config.yaml
n_layer: 13
d_model: 128
n_experts: 12
experts_per_token: 1
d_expert: 256
d_shared_expert: 0
activation: "drelu"
moe_layers: [0, 2, 4, 6, 8, 10, 12]
router_score: "softmax"
normalize_top_k: false
routed_scale: 1.0
balance_loss: 0.000286
balance_bias: true
router_noise: 0.05
router_logit_norm: 1.0
init_std_router: 0.0249
lr_router: 0.00137
vocab_size: 8192
norm: "rmsnorm"
norm_eps: 1e-06
tie_embeddings: false
optimizer: "muon_variant"
lr: 0.0146
grad_clip: 1.0
batch_tokens: [65536, 131072, 196608]
seq_len: 1024
train_tokens: 469800000
steps: 3626
dataset: "wikipedia_en"
Below are experts of layer 8 (counted from 0) of a mixture-of-experts language model. Rows are named router (the router's row for the expert), down (a neuron's output weights, with its number) and show model dimensions 0-127. Each number is 500 + 25 x the weight over its row's rms, rounded and kept within 0 to 999. Numbers have three digits each.
After each expert's rows: a language model's description of what the expert responds to. This comes from a sample of Wikipedia text that the model never trained on.

# expert 10
router:504462510466495489501549505529470551476470493477488520478470520463508539479527497465509504494471483470518521526532498500550514490513496484491449493521518485480497524504481509479513506492500499502511483472559504532522495534459514477517506513499532505503489531497483487519481514488492474447512500514473536477511512482526505520417489516495540500540553539524492486541475468448480454508479
down0:520484510534475544514524489472531474505528518471539502449502512547494482466549502530492471510505498519492520438520486481535457492512476525513531490474486524521503523537494434496513516492523495467511516495562523518516578501522501493502460489510492538482450503476474490494505502523519496516515516474494526507486502521459501515497494467494487478531485539496527509524446482490500503495457
down1:459455506468486498492515524489510505486547499493483539466512533496501483517506466481487537521542521483475491455504506483509511480562479483488516480471495524493517506523513486469515506485529490475478462529531529512465528547520477491495526517523504483461483506487495533481457489519504472503530426465514494529484482487463532496545541504496465499501505545518498514511497499525532434457491
down2:509482521512480514486502498470522457503518509525539545527513476488467479484481508477507462502482526510477544482459495466492474502456484487536467528447500497430506491476477475504517491511501514479512520527424487488543501488521482526507493504523461534510509498487545530513548527437468468497494518468490544510490527469518496500477457508503461497490523505527478518511492479498514484470496
down3:495495472483528505505523500517514469501479529531493477526526527526474484510534475486515475479526508462539510516513485489475476496478539504519477509493501504521480493501500462499477473481525502529454557487554485527517474505473486478495450481510492459463501520504479509489499455529488468498472471554510486488469475503500574523495502478498509465486456516498532529431500558494509465474490
down4:475495513480538500540467509497447468516493469494518493505523530500505486516492561526503517521469499512524520488495476536499474506489516487474477513496541507505501480516469535505513530500473484533515493512517519457491495521503497502492462561527489535499525536499423437521488485569472497526540462488465488554511509510495510471517506488505488487509509495499490472513490527522469554456490
down5:511503490501471504552517522522489500545472521525534474504522463470474511450529492525460528514477475507515489544535523483530483489474528476520493461505479495501498499484458468455508486506508538513490500485579492532491511473473520484535499468509509499525499549496524511499506463465486518473463507484551520480490519521452469525471498487574480510512478507537516523498495488487514504496479
down6:503494512492497555464475506514482492440505484528529500521519537476501518449499498456511485510490491512517501513466499468537469540533490488546500506496507500502519559478528514544516503486479535511459468505500498499474507474489545472530469540527485501494525492486462506499529510514525507543489520499503476519497437491424488515493503505502495527457460489480464516463497481504512553516513
Description: Lowercase word beginnings. First pieces of words after spaces or list dashes, such as sp, app, inc, qu, ret, Ap-ogee, Doc-ket.

# expert 6
router:486510498487484471502474516482517516514522552540529516462515480448450441484481472472519513550501494519474438510503492484484519464489531499494497491480500520517464491528508515498533507498493513498505539522482492496492486503567555477527467494457518484501531546490487494487493511484479527474464464527498512493484513467519510527548527457511523468478497488489472479477447507462484488515503
down7:470465463468515461475512526497482487540501472493510465538539453516500463524494482476497510512466523522464527512474555537503477499471513533484492494502465536491475510482540504521496516520475474497472545502526492505490471523513518489512449503545492473509495528528516546513499499501519525551536509472489541480537522490512517469513480509521461518549533472522510461479475525484513481504525
down8:449471460504494488520506497561469491501483518521493490496496512449520505433503499564473533475440486506498509444528509516525499517462466514495498517455489506492490484499536505528469486498500528520503473516482529497517474500561529536489494552493500525504481516485495513482467487540523519574497489490489497497512516504517513528515503509497517483559485496489499518523536505495508553510499
down9:491462474511478505497556479474451480478499496473470482505524552498507498527516511501497491474500512471457505486479508488478464460511476469459470516507472496461556494517484497489477540498566499516497476506564490512498540448469499514509532500476492459509530533511531491494548472474497523522480507516531539509514519498489480467503540519491483510510523526486495517472533510463451491519492
down10:538468492502500536491498521464499555511518493488508503529544504500506544496486509470468509505501453470521492496493516492473487473494519536484505470485508487529486483487490476521512503493502520490502557563532512492503473502478542492515459464467514497467499510570496470495480493460483475468545521494462526480527489451439538458520513473505498499526510449527503498496499512514523488497449
down11:460504462557530464526497509521503485503474550481552482503467475512467504496471495540511516536490453498548486494501492474455516547474499518488483533490511505489496496481468540459553529494520465498509536490507495483476478455505496474518487495435459485530526470516487461520470493495475470492496479490517491486481471501517523505559513492487515471479491486496503493483452502463503525520499
down12:501463508482486493515470502546501495499484524527552475504530542476505542485482526469487498494528519483498466503499498498478499509511480496456518500457479507468526487513508460464471493511514486487507505497500505508445510497507544528492475476477500575513491483548446508460551487506507551467471486475473480448503503532487503505509486500519493549473476512474450506485449483526486494517470
down13:478526497500496525526520518505516472508527493502512510448496504533475465489471492518535530515508526480513510461527475490511534512561509472464478502537473504522510474485491525588481490484478504481466513533506488516511496539463476495471519537504534485497496507523529466495521522500524520487518471518436538513504467489480550504483497499480500514461487477500488472545500572491480490473511
Description: Prepositions and line breaks. Prepositions after a verb or noun, such as in, of, under, during, plus line breaks and blank table cells.

# expert 0
router:554518514528479528460501497498507481489491454545506493535507507505459474520497489469487479518522481498513506509537450501488502524543491492518465478481487480582468461511454505532478470502459495503526498525502481531455515474517488498506454470467488510505474502474517524504539482531494520527486518474534506489489525501535508481549479479504481548493463514478516507481536540492516537489523
down0:532505512574521526474499528503513463473499505486490530460513492492501472475503511505516487471498546459455554486504493544496448535493501517507508487523467476520503473477500468522510471533487472465518496557452471516488506492505465525490489526477508454495532493516471466544478482526499499481452513549490511517450521490509548490538496510481497501500503510469505504495527512512493502452515
down1:529481520464478426503494520503505467488497520507519512477488513519534536489474497483470492499519470500504460489521506500509510509479504522482477496486504472558492527483497541497457491520514505461453505469505481497464534503496503484525502513480477469519485475503525527487518519497547509497545451463495505447508491501470509477511509502484498509446571500515453455516482554523477502543460
down2:470522519502496500496522522502475522507531463498482501475516474486497484482550476505538503505523479485465499482480496525514536482489512487508495470484513451483498536488566540496473430506522513551494463517511470487493552515514436507491499485493491467554499492484522451457497501502469545503501499505483451464512483503468458481490477538505506489498508511495464487490508475519504436477488
down3:465498509513500488521506447476529533531491514505506497501515487517465464522522510443469490529508492526513504504522518504541492469453477501471501468500465500485542510528553479494501530511509476455496483549521476526475533481454533543521519513485531466476497565539537555493527488486469513530498477472482526451493530479488508502481499488521478499519495463490524477476467512499510487503485
down4:493539482505519473514512502513518523468505468452530487478497557491510511520522475524502504484503470510498521542551514449481534507470479472506510515486467563449488450492494480556501553520507522493511507510496500497486519553518488482501549551505482527512503535544509494498493484444476479471495475517479517490488492504509480494519467485493515512502499511511476471456451460488485491501467
down5:514501508489513472504483461484437512464461508492524500506488512513521517500454463496481526531495548509548483533508527459453494481524514536497488487486549520437490509494485494499540489440488507466483500514511528500489525465493538518526532488514510477506509499486482467461477447506504476517495483465465496526494534520499493527464491522571526489493502506487486506523518490545488501499544
down6:531507526507530472465508480507527506516501562464478486483519545454523509469509487502505490503484499493532494496524460526572539470515470509524505496510489514472511542536520503515490485455523543522464490530517491513568529525466547494508481515523508469438525513514504502494453519500521536506499498472489500522525484498543482535516462517507486490490506472497480513501454476517515481508521
Description: Odd word-initial fragments. Unusual first pieces of words and non-Latin byte tokens, plus capitalized name starts in place names, such as inf-, St, New, United.

# expert 3
router:500507495553470474501495483511525465509477449502456480534521518473512533496525502532473494493502521499505424522522489504522488493457490512478497461538513512454531508447461469491511464495509459525494475502467484483524489502515490508529461530503519528479495473510512518508496545510471472518496514501477515516478488472534493495524545515478473504488477474475458455500503478510513455571510
down0:489509467537511516485453487494512489525468486480522516465506491491487487489530484503511488518477510506478466488473493514451483522497523497494491554507511515569502492446518510510512528438463480494536521480477555497481497532471499508493534508498463510493498480527470509470516493492520494530494521490465548494493524447542519517539538495548449513474490467521508469511488478514536484480454
down1:492498537500482517531536486501499460499473506508467558534510500484515511482490519490493486469471540531479476557484542451477478507461461468464525449501481540503510447466508487478479529494528453506495519463533492538515535504510498506528487485541477521518516494512489497496495519465471532508480496493486520545490533543544450541493505484482506500544509477486505481493472511501479487502491
down2:513498514483510480502504493508480468532492513511486471511496492487475459513512474498496469502549490499524506515497506551501511522454478539485522484494520530474548490479495496441482477511508477509503475529474440494468499549492500528519475479469456499515470453524516477473511491490522511510548514512526516582561483500508498525491466530521520503547515532528450500463504476496483511516514
down3:516530527489500480508513490505553532461503472512486460482499502477498494442549523471479518497488497494488489488512512469490488526521494494534504487494550575487462511490487487477526525508565527504482485469490490509462489499513502521505474512447485510475506478474484497530510491419507445505495475473493538497519517534500473510485481502497466540497519501466476486469506475455484489542470
down4:501501472522558490488500456486504483516489515487503506497488480543516497472496474455506507478495492517519502529504538473487511487520528457550513503486533493490534456484486527482501445466466536503458462504475498499534520487485492529491472517489552498493475498521528478519482456539530523479497528486498494505480452508523480435472476520504495445468474472491486543479476551471508496476508
down5:506494516501479519465489466504518478481527551499475498493457476462556510507557556521514488518452469501475535487493465501573518506451488494508495492490490489550497538505511532503523501560505519509493485469512523533503471502509481500505511524482531512510525463532511518479522460488569481509471496496500527491516473497470509500459500481499535519466501500517529489536504500530511474519474
down6:510430448467526478492497525491531484529522503514470528454510525502456524474491546501513492502493505514509479487506461468519450466528533526512502497493498487492534491542479512475543515508517515510456488513503488499510498503509518527502502497489474546486501464524515510515535427489506508516509511537497532496519501536485473488481484491526498497556455512551522527564515500479477532487478
Description: Clause-joining commas. Commas after place names or clauses, plus conjunctions and subordinators joining clauses, such as and, where, when, including, but.

# expert 1
router:460505504495461505493468526535465504461516503470499511497539499558497531523482527517492522464534512512486565539460477523442506472488467522508513540507506494493539534526507489476484506503491491501479468523538517497469494499509445510524509441507446526474512503477445498492490524507472499492525518522494490483488515549498520511480497469497503521508532524479470563520507507539503508492492
down0:515545491522505477465507508553490495467457507520575497512496497568495550540497477527457507519473497509493503468489514537510526512558469524503515497490488555500501486504481505499513449491503538462517478466544527533533457514524483484494499516478506498462498514536479497500533473479473471464479477521545511555510509504500501490503497529522508514491496504532506483494494512496515508459499
down1:503493477496454509487481526481507442495529515499467508534467500491481489488491494476490462497480516469557528518499529530463501479471516543526479485525566571468474490521457484428477514526521516465495508514521456498488485498512523501537529510508519526483522501453522485501479508539506469477517475444509518504520523500502508486487475473527497491518540505495539506518513505468506490481505
down2:486510540468474475468481486511552499526500450489473499500497478481506485516533495457486542506530499496529462497501473478464519458493524493511489489494464465492528553491462517519510535509478441512482506517495503450472481514452549479500508482458473488529509487496479501501460482504538467530514509472481518499519547484530499516505528487502483474524501476533456509503488505490447548476470
down3:532467495500509478500482462520483505484447502520518494495487465522451523494511546523503490510495500525464486489485496489485503533470491469487503485507520479500521469491508509517518491510459489481534493513500458516476439542507450524508468537515462514524512553453486521492495503514511501523553492535521502516479478513503495516483515497532505513508472562507478586499481474461475548510470
down4:536506521518533494492542506444462492493486494559512496493461491521509490465486464462477509516503501522499509439499552548521525512524529497521492481530457481498508474531459487536563478496514533479505512475473514505488520502508468478495497534522567521476499495537522500444513463513474485478492464509520506514493504503501481492534479498531544514496500548484480520516514501481516473485512
down5:503521503471493473500503467524498490567512524542507500513499468498445534496467488554471506507488516509482508513508527497457495505489486433492521500449515522473503482498520482490483497487486507514499532522456539509506512497427525508535534471522451514510509479543543522526499515514521515470528459534490499552507477499499507518506517458478499515534484517475525544514536486490509483534483
down6:475533514502508478501506451492475495423471525531533491511535482500466528466475498524496495505500489497492455546468513519485510484479527512490500528535495465519497471489533534477491505488500555519476494523477546493499471475508515514476495504503540489494503505475465532459506510449493510534530510451513533495500492568427498505470503517520495517473506458471519488488493466516510508526499
Description: Verbs after subjects. Finite verbs and auxiliaries right after a subject noun or pronoun in running prose, such as was, were, had, is, would.

# expert 9
router:524466491480519496507501478465489524543476505468513467547511492521467525485468498467520501477529545502490498526475471502508523472529507477505532524515529506480447491502469510473477548477479517508518495506449455524512499486539482518468473507548537466531486503508486468498527475536508527518523510484531506505524469497505559474524480536523477499551501503533544485469468518506507543495484
down7:501484503533475473516508539511521510511495509511514488529521514459471531513474473460516520491486492522521468542520467506466473503494497510520514521451524466503542504516503522505492511518500469543494498500534507482493533461508572467464505507474503538513520535508529502525499515477478474494489473502479512483433536483491449528466527521543530470553532499473514493544495486527470516472510
down8:520506479523520490495480530541489522508498505511484481486483495504470505542514534487480460497500498520521481450511495504504551528485522494526545499554536514535499489483542458469536531482512477477554501519492425459464526496492456494482495513482554551507461520507462501515523479545491525510506511458508498485488514523487525510549480516512479489499453511485508503458507479508503508481489
down9:490495515538498526485473474507487508530513485509491506495477498488499463540531499497508487550490523492507494528457496516504486462505447533480487461512552468501484496533532516513465511499537474473484533507480492503494529495474509448496505509501444528501500490496559473438495494538502539494426514493467480456512496525462489507465496509519510510491478506467465532529454501515495514491454
down10:494499473507478492472504488449528512509527479519476462469472502482471481458464510505478482542485487481469513530503529457487492487521483499488500505475465462524539507457509537476536542505523479476511504494510531508529472513508537489502529560488489503483530477532503515537471505486528458482493502483499493520534494537538460520520476468488546482491476466520438514546511468507508485544509
down11:512477507507517453501480506504486515517508484516516502504501483461475480496508525483552520460522504509454508522477518503521460531456539439492539487488493520494463500495484455540497498495505497503519511508484562502501525489478476501503533541518510473504497513501528543523506490470473528492492493520522504547530496498533458457463520470523519505442527449542460557532509488526518505501505
down12:455512476506473472500506515494521510472530538511472468491526559473480505499487488480508544563482526493474484497507447486521480499500481442453490491503489509537513515486511517489512537515540454504456501474519536487487477548455450494491512530479460541492533449502488512460494500544466502474518500490542503480498487529501502484491535514531464508527500499528511515473503481507502523486511
down13:505495491501465495476502487511518484503464519473508526497512493503508511554477500492501503510515463490481492466519508534489536493495476513465499515531531477465521469515479555487515476486454539462480489567514511546547515572486541473512516474505525496481461486525544471499498511495464439497488491491474486513492478490520511459487506457482482514457520503494476446481529481470490520481481
Description: List and date markup. Table pipes, colons after infobox labels, heading equals signs, list dashes, and month names before years, such as September, January.

# expert 5
router:466538481438500539512453512527509465509529535512513503481488522535461466511508499504498473527475526501485515457496527504508496512485465457470500525501493528522523503483524493501502493546462501484503512494500510508481475485513559482487514495485504506491451523540539540504479446533506522483487482509512519476567485465503475472480523507512491486487546559516529495481530514479498478556502
down7:510510529480501474483498490496529476498462527477474454475511504513510507486472523509518484520510491512513502534499506469519520495503524522496486527475554497513507469506503461512476527478525526503491513479479481490500513493494500482524541497484532499522551507470486427530524517495503465534493535501454540462465529484463491569536526507584536470464503549490487518483504523490490511494471
down8:507510535488481510525450520452470469470512478490470496512523521475530489531527521475480467523447530493481482489488478507494478521477502507471491459512568474496486499534437552473470486498490529502514526513497477466521508495519488498475484493477510469434476527531537487556496502498488498510458488494477520532506519517501456478507504512494512504546547504516494545512513468527492500522505
down9:483493468495519489547526500503494474525483520485535461521441512505474461487488484538498486522467478541491515518507498526528485525508500497528510493534516515502486534475483513510483493523474475477507522542482472454463541488453457471507484509500458469540484505504430465496527524474481466490487483486489470477523466468515499545486530508473524478471495490473485502549526472527493478517465
down10:483471490551569508486497502468485492515524506490443510470509487508459484519507485554496517481469489522504489543526536514517494491510502503505549517516514523555467525514483437492445507500507501503523508529472537510547497486522518527449477537503487488489490508467504496467551536516504512493511461522479513456492443541511525495511475513521527482488509522466494490501476505489470487487496
down11:485504533451530492499508519499494454469454512479490492500523512500513461450500518504516441542489502491522477527524481496454470535544533495480541536510505506494497518460486517471546498480527531531508535510513562501513468470514492501463475515490513493526500496503463529531518473542511463515472502520518469486524492504508542487502484533465486468459538479535495494535503514485505458512497
down12:504465534520478496500493486488475526506477491485486537504482490474509515508495500501505456474517466466510474416491507504492472463510506465486479497503485539500496471535524504470506510462544496505489518523538522471518502514492528460513521495523505502516476515501479535487484476523469497475503569464560486494473507497548476523522532486533485510491464523548472453528485468471513559505496
down13:480521508543445505517530422490542489502500483525495515472528520512482512467517512488480499481513512469495500509527470483459517486487527484481520513461523531502456483510519494491516541533572453503538485489520511534541470523525500443495494500468502484526477503518551471501520496473524515501522473484482512521515525488486496476514516521473482482464463511543524495492491510527456456489498
Description: Years and numbers. Digits and four-digit years in tables, date ranges, scores and statistics, such as 2018, 1920, 71.7.

# expert 11
router:539532488499577505482535484540510512515511513467517538494507472547518458480495512504460488533509489527501511494492546443460458478504519472514504512459482469488486506499507517486555479517489474507500467500490503516518512511465514466476506490566484498510497506472501511450500480464476512515516519486510502533492528531520454498492498528497554504524453469511487513504548465489506523497520
down0:493491465452504497476480502508502479499504470550490478502495519507467509539486571518494458501496507493487450518505559543518480510488462551527536490482498511483520487498508577478470481466488530487504496490522491472503491444475483504511457484476488534505520529500495511509512512497553504461510540483502486492498520513489495526475526507522545520474493512493514519567519522503476528466496
down1:523508495482460525521479540477497455522500484466525527512472482511466494482508451543479520503511506500536496529556499525520525513522546516509476486507503515521525491530515475526515473521535525490508494478487503513511481526542528509531456501478490504526486529478500501553499518508530516548448527454459518521502546488463522457507508463494483499531489542486510510502454523462486535523511
down2:510495497536444526483519515503490462489518523517511469469480520510513531517442515498490532509497511486481449484543474487504461533553527552542513511505521532510510496599512503533508472479482503509519486515533481493508520513515458463505539514466532503489532523477514494457527482492501523484494526511506534506501503486484514497462462516518523514490500514439501521503501476511481537493509
down3:499490519436490475498486469485546471471470501534514494497540496514500522516505558470481521520484524504543455488538481511471537487523511476507499506490470481539482467522504473475477503468501470490508565563512473478461491562500486510480502454509507542474479493516501474518529474509493519490482529525457509485502527536495533469491463506485484530510466499494506503513500460512516535514510
down4:540451540477533488541475488552488505499507490494515457483489486511506494517507500524524487494487501491522516524490489522505425472512481454507500502536553510491464560448464485503452516515491469497494525486495492504504513476484486430515482509507490519469484502513525514507487514476542504489506493499521519508532474492545509451488500536490517488473472495477514490516503489476412520493503
down5:494468525509511511490488470474485533471462484476529446527526499493498482508503517510496518477526457494513450503486464529520494536469502483483556541531522483504519490539506496470464530521505493473431470466517534514520477504539506419498470542471494540512493500501484497523498476488524475520473510517491480471500511542505480475533475503501489518483520479536485456492514515494493492454509
down6:510499555537536465560497487527539535515524468460460493504505525524507478524512566508518507521479500485524453466545473478507506489499515503486522526504530529499496520536503506462505507505469519472510482484510490522484488501513526519504486500505497493489504478506517484490498553541497481497472449467484486489525517540412559522502542475521529506498493481489493513510497476485493483462489
Description: Name endings. Final pieces of personal and place names completing a word, such as York after New, -ford, -ville, -an in Chipman.

# expert 8
router:524492512519482483544494499536521525525530485499475467522454472456500533489488500476520512456471494497527542436482513517487489539488519530496468465535497515508519453485491490537492507441544553500497496540518476488509500472463480485471533531471516534500472530495525466508514490496475500502464499507516461510502499510505475527484520553505503518505502492484493495432506501512537546492496
down7:518522507504497471477436503470470464473504511435508447558498514509509536501516494512518458482549495473498517507471526515490490554468511491494495487483536500479490470476485528489510546530489526523492500530477509504519509479497493498548529490489531511521500488558484502492527501470544509499482491497516502500498484490456493502540516514460471429482554521464535494471495506487531506501496
down8:495475480474484528504472497488497487501499510483478499517511477517514509474483528503508510517518482508494460564485490495463521510470482509477502516463509463508499484491467497455524473541505528561490527475514513502504470517491430490492536507484494513495488499524483540504500463463536483565514490492457513516484542499449491470493438459460482493493483542496503483469439506503508533507459
down9:523498504483533499513493509470495489509535474481537434521500490533488474518524545528520523500496461480466480493453479528498497501490500455510497470525512532526504493551479491462466501497504485464453554496497492501450489479512483515494483472513521484499520524515499487555511433494494508487518509472477467546469484505512476486543502478512471490517484505514533486563463521535513472500530
down10:518506497516485509513514517542444523535465487513511505517509493472535529511485540543478492479505561525477511482533498482505507505509503424495479459495507479537509504523454511499483503519497508554503477494525473462536486495481489474486525458562485527475526459470458475526506468479502475458551511502519507507499507454511490498496503487484501488482516464482478432515515513488488512492493
down11:494519513510441503465455528471501526512521492540483545548549544494516458539534495501551517512526455495492471505498506529479547490475486503530511526505533496469498482515505502538460509495499528509495501528537496534512515520481457513492524495540494521492510482510474480508501537488519460493504530464485519496488539508497510504504479502581478518510514484497484482570509490521478503517525
down12:481513508550504485513516515538485475518506534462504456493543513534536509448516526499500512483507497487497513523484525506522473532500515451468511516466469487493500508525532484496488496499519488500550514505458524541497499500503446481541405487541522467496527495478514520501520503495494543479506501512541550489472481517480519480513510486535510498526527472537502473498491487517479481466450
down13:448505533517457503513456529500484510497484488527513492457531478521503483481477508481517500482533540519483498501539489488564526497511515516462485517499520529512486493511484489477520488561477495491517490463468501485445531496509507499527507520452492468520487494521523462530504512547564493483482494511509559491497538475522510532532495565449494491493474509502477480513481519501520509461478
Description: Determiners before nouns. Articles, possessives and adjectives starting a noun phrase after a preposition or verb, such as the, a, his, its, several.

# expert 7
router:441482509499540502528513444485483465493479522461523488492486452541523491526496509532533525501543485491501493484460523512484512518468474473502497481480460497490454470547548461486515523496516514494483527498478521443523493499510494519500521520494479505514518477489517476453492515506561509529502516497518471502487458498423508479540481507480502487463474534504510468518489499504515520457510
down0:516470491497471512496483473502483477551479524459456505471557515519506448513504504475463503488468503467519482503508481533533488489499528488483499505555495517491499538511527497484527477520553501560433534493547485470511521545475486487510499509519505494513493495500505550512500505478480497501499491469516518523499495507551497496501494486457460493473519542477531441470520477487464504492468
down1:466475499465514476513500505517540531466526516495500498475500571538525529528528525527563459518503516506458511536552498545472481501462550546461503530481496478527485510503514521471517519486526544517482535506500494498505508518519491505502508542508507536542505507521500482511517511501496499501460500508564540499488496524462537478484529486473495512497464535498478488511470500512521469477507
down2:493485502542432534483511489525505480472480519458515538497545522526520501515488489457533485524517472519511491543460527488507481497437543489511497548563474480518498523514513507534544523507497504499516510493473549493481488497481468518515491489528517506560533484516542490517496486505551524490523529478533509527513508522530480513498520489459490509475533494515480508516507508463528497490464
down3:487494493537520491544582473545510521465465482503481518511500502512497524470516547514557488511527480488499530497503460528490480488528500455441507527493530473488532478485472532502505468484505543523503459484532496515497529493552506474503483503522508492431528491553511469514503510524500463493518511479457479491523520496454488537521493468487498497533485497484495489493516516500470486501506
down4:551477486538514489518473479504518506493509429481475526485539513512470485526479497509482570515500489504490499522479464494474502480485495516519528490544505527479504506495511494468493480455492465497489504488505504488487479470491541525522494448489464512482527566503489512458474495474478547524531468508479509534474535480495487534529513491489523516499489483515537443500472458513529495439500
down5:485490513487515448480522481504524521517511489437470542537492508510509481526504542534479544482497485494477492489526481516499499527500457526499506471480503474481510477477523460489484553433554501476543464515494532524525539524517475512505530492494511454482499514508492485514467463455523507510511509517508500532501507507482511554476519505507508492520474523534547544515519530478460480504529
down6:507506502498529490508499472539483517533504431485512543515462473499492515513503418466501513481497483506479455491529479477503497535493516516540446471512484540497502507481505453467497449524485493469491477476502527503550506509454527492553447475463482502490519511500495531496534492517532550513496490481486510542460521490509511494486473503478503510503503485489515504517541519460498475518484
Description: Mid-word syllables. Short consonant-vowel pieces in the middle of words, such as -oria- in Territorial, -so- in Dissolution, -ta- in Istanbul.

# expert 4
router:486481499510509520472513559477500554494543497504432483513510503487511508514497497553502473488488522477524484490481536566514481479520568551511522537520497532503536510492481529520474570501550470461499507485523491493476538499506489482492500495513480477473571495506492461507499504507497505498511471480458505516463517514558489482516484500517510492510499474467508514500490491507519493522480
down0:479506469518503533510541510505527483465476505519526507460531519467549472554518513511514482543499494514492526473517472483450510511526529521500504493526523460467495458483469555509501502503456525493524539481490478537487540517485517495497527533521492465492514492546528513484511530491491512487512493483503477516516561504449530468469513458472497463503462530493491520534509494485484534529480
down1:494502482540511526401473470501458509525460529507529517509522491510543519488475515508516487489497522515521482495475502501536507547506500455484497496472469530474548508534488523476499529512440483516506472493491488482547494492531501496505532462468471494474521516538477509480498501470511526468469484460465475479478476500495473514489521559466525484522499467495496510520497470496479530522484
down2:479514500506492478526475516500535527512493515494460490464516552489504523482528501487530479537478523492481527501517573471519500471497509465521528509515498518480494530465470569498486517468485467492465452476510505503463482436541515544480520476510482525523537471499488533514536510498461507490496486487494530490520491524506465507494494540471464509515489474543504541496484463475505466473513
down3:489554549492487495493513540499503494491503524501502475511449493514484490485513506459522447465511516513469534513462483480520513481453514525491515533484519461493517492511499540471544515489490522484478517524496478539451553518486485475510478525528434533508544527509508490546523510445510475487512476497508511518533516487509490483505481491473504483471507461513489501536506513462478563515470
down4:466501481469498476476492522516480495522504488492548499510495551472502523506510502525526531481491476491452486511542508513506523534461533518498478467520488476491492478463457499510434511508519462496472429538490522497509482539485511471527503454521489483500481531515494500545565537466561500500518501472477474475466502479485480482513555498496495508470485490533509509479471515490522491509500
down5:496543499496456470467521518488482518480503499485503470521535544512557491538442510498538502506509456487532525490517468525542488536450486506481508510546487468491479451514495468541475468486531557504542465515487504528484489511495497487491485535505501443508487481501514491479491535529490519512463509503504505488508509509518511498491505494452496484504471445491529527491506450497478527488540
down6:492474507504451535499537453452548494486510494545541522506510516529525525490530527509521482502481527476505578514491493512503506521501496481523470459504505512526499488470497503507461490504531494485499515489481487490467517511494509507507464507469505528513461449488448507510475499522472493436534512494502516508508498503495479583524460513489477497524508494445513452464502486525513493502531
Description: Foreign name pieces. Syllable pieces inside non-English personal and place names in tables and lists, such as San, Men, Som-oza, Fo-ns-eca.

# expert 2
router:503502516551485488520461510459507509478485492555494521483512525505540487477511485527478463466483451528490512505512488482516506543511475497526495512504492515519491479520523529514449570513512493526511505456488490535486529526467521525530485501484473510497477467497520509497478527446552481502520526476504479497532532483461469558453513492484468475509514478502513540488515470520512509449525
down0:516494478496525508504497523493503540518483541461493521542512485519504513507505513488475518490524506469479491539505516478505524524475454486508529504499483531489542515508526461472476496508536518529526488517523486487498486544495490491521547475508461513508579491489476494519562511479493503524506506524549563537501520511515458480508431529456504529504455528485469477497506468500477504475524
down1:511525512492498484502461478529490529560527510484494507481479503450519499506508515493500479504530480502504507488532472502517539482494507518513517507524478550482532473495506535483545540475500507508516465503505442545500484463542492553520513456471496470480532480475502507516527527455507520507499483429548497539485547531534489487518521518501510506493486475498502479513524491492443501458465
down2:472497489473536493510529487503512510475498468518501493455485524480480482496507457534466538483481488495524562511486516477505423496491532517504499523514489522532514511489513505506522554472510494500511545493476427492501456487500508449513431470466530452460501492476487499516516514497517493516456499478516472517509492481517530506480471540500449502523500482476531502479534532492507500498504
down3:529479521531520520506487509504510482515496465533496515446520509513469458511516497518550491515489487499492513542512466489566495517506487490495506490559500486528504525521503490546526551451511482473495509514503542504484511475511518498488491497497520556511511510477471469503508470506521494478461536451504498521503435521509480519467521515521513568562446467493504512524486499487495505521492
down4:483483529454526505466500490474473486514504523477494513481491505500486469502534505486499511513482520514508486482521523470550494516498496541473517486515487477457507463504470514525528513491480465482529487500532526519503537536535541532504493497428477517557509473506515512549531489544509487479498487513464495495490496428477470488445520541539519509463493537482526502523489490498522542463484
down5:500476526528510477508492519465490557523488494501464509514501526447556492461500506511460475518515514525479502538501536547573500506521494455497477478511504491508482529514493517496503536468515526495500504477525489494528493539527539549505541548506467494482494528504494479488536498490571538500534510532536518507511508482471537526533446497531504487499505492490495496503539487486479501494513
down6:512486497499485494538503498491502539512475506491502524509524472548487437524496518469533509449486444464466524511507493517502522505495478456525489506487544515503514458490539536545502497510490514507498506523487529563563443482489460511515505518507476458487544509515516526533476455499522470529486506496518481496511505498510525494453496554485505522530484485488506502476512464503482477490457
Description: Sentence-ending punctuation. Periods ending sentences before line breaks, closing parentheses, table pipes, and infobox labels like Coordinates, Website, Genre.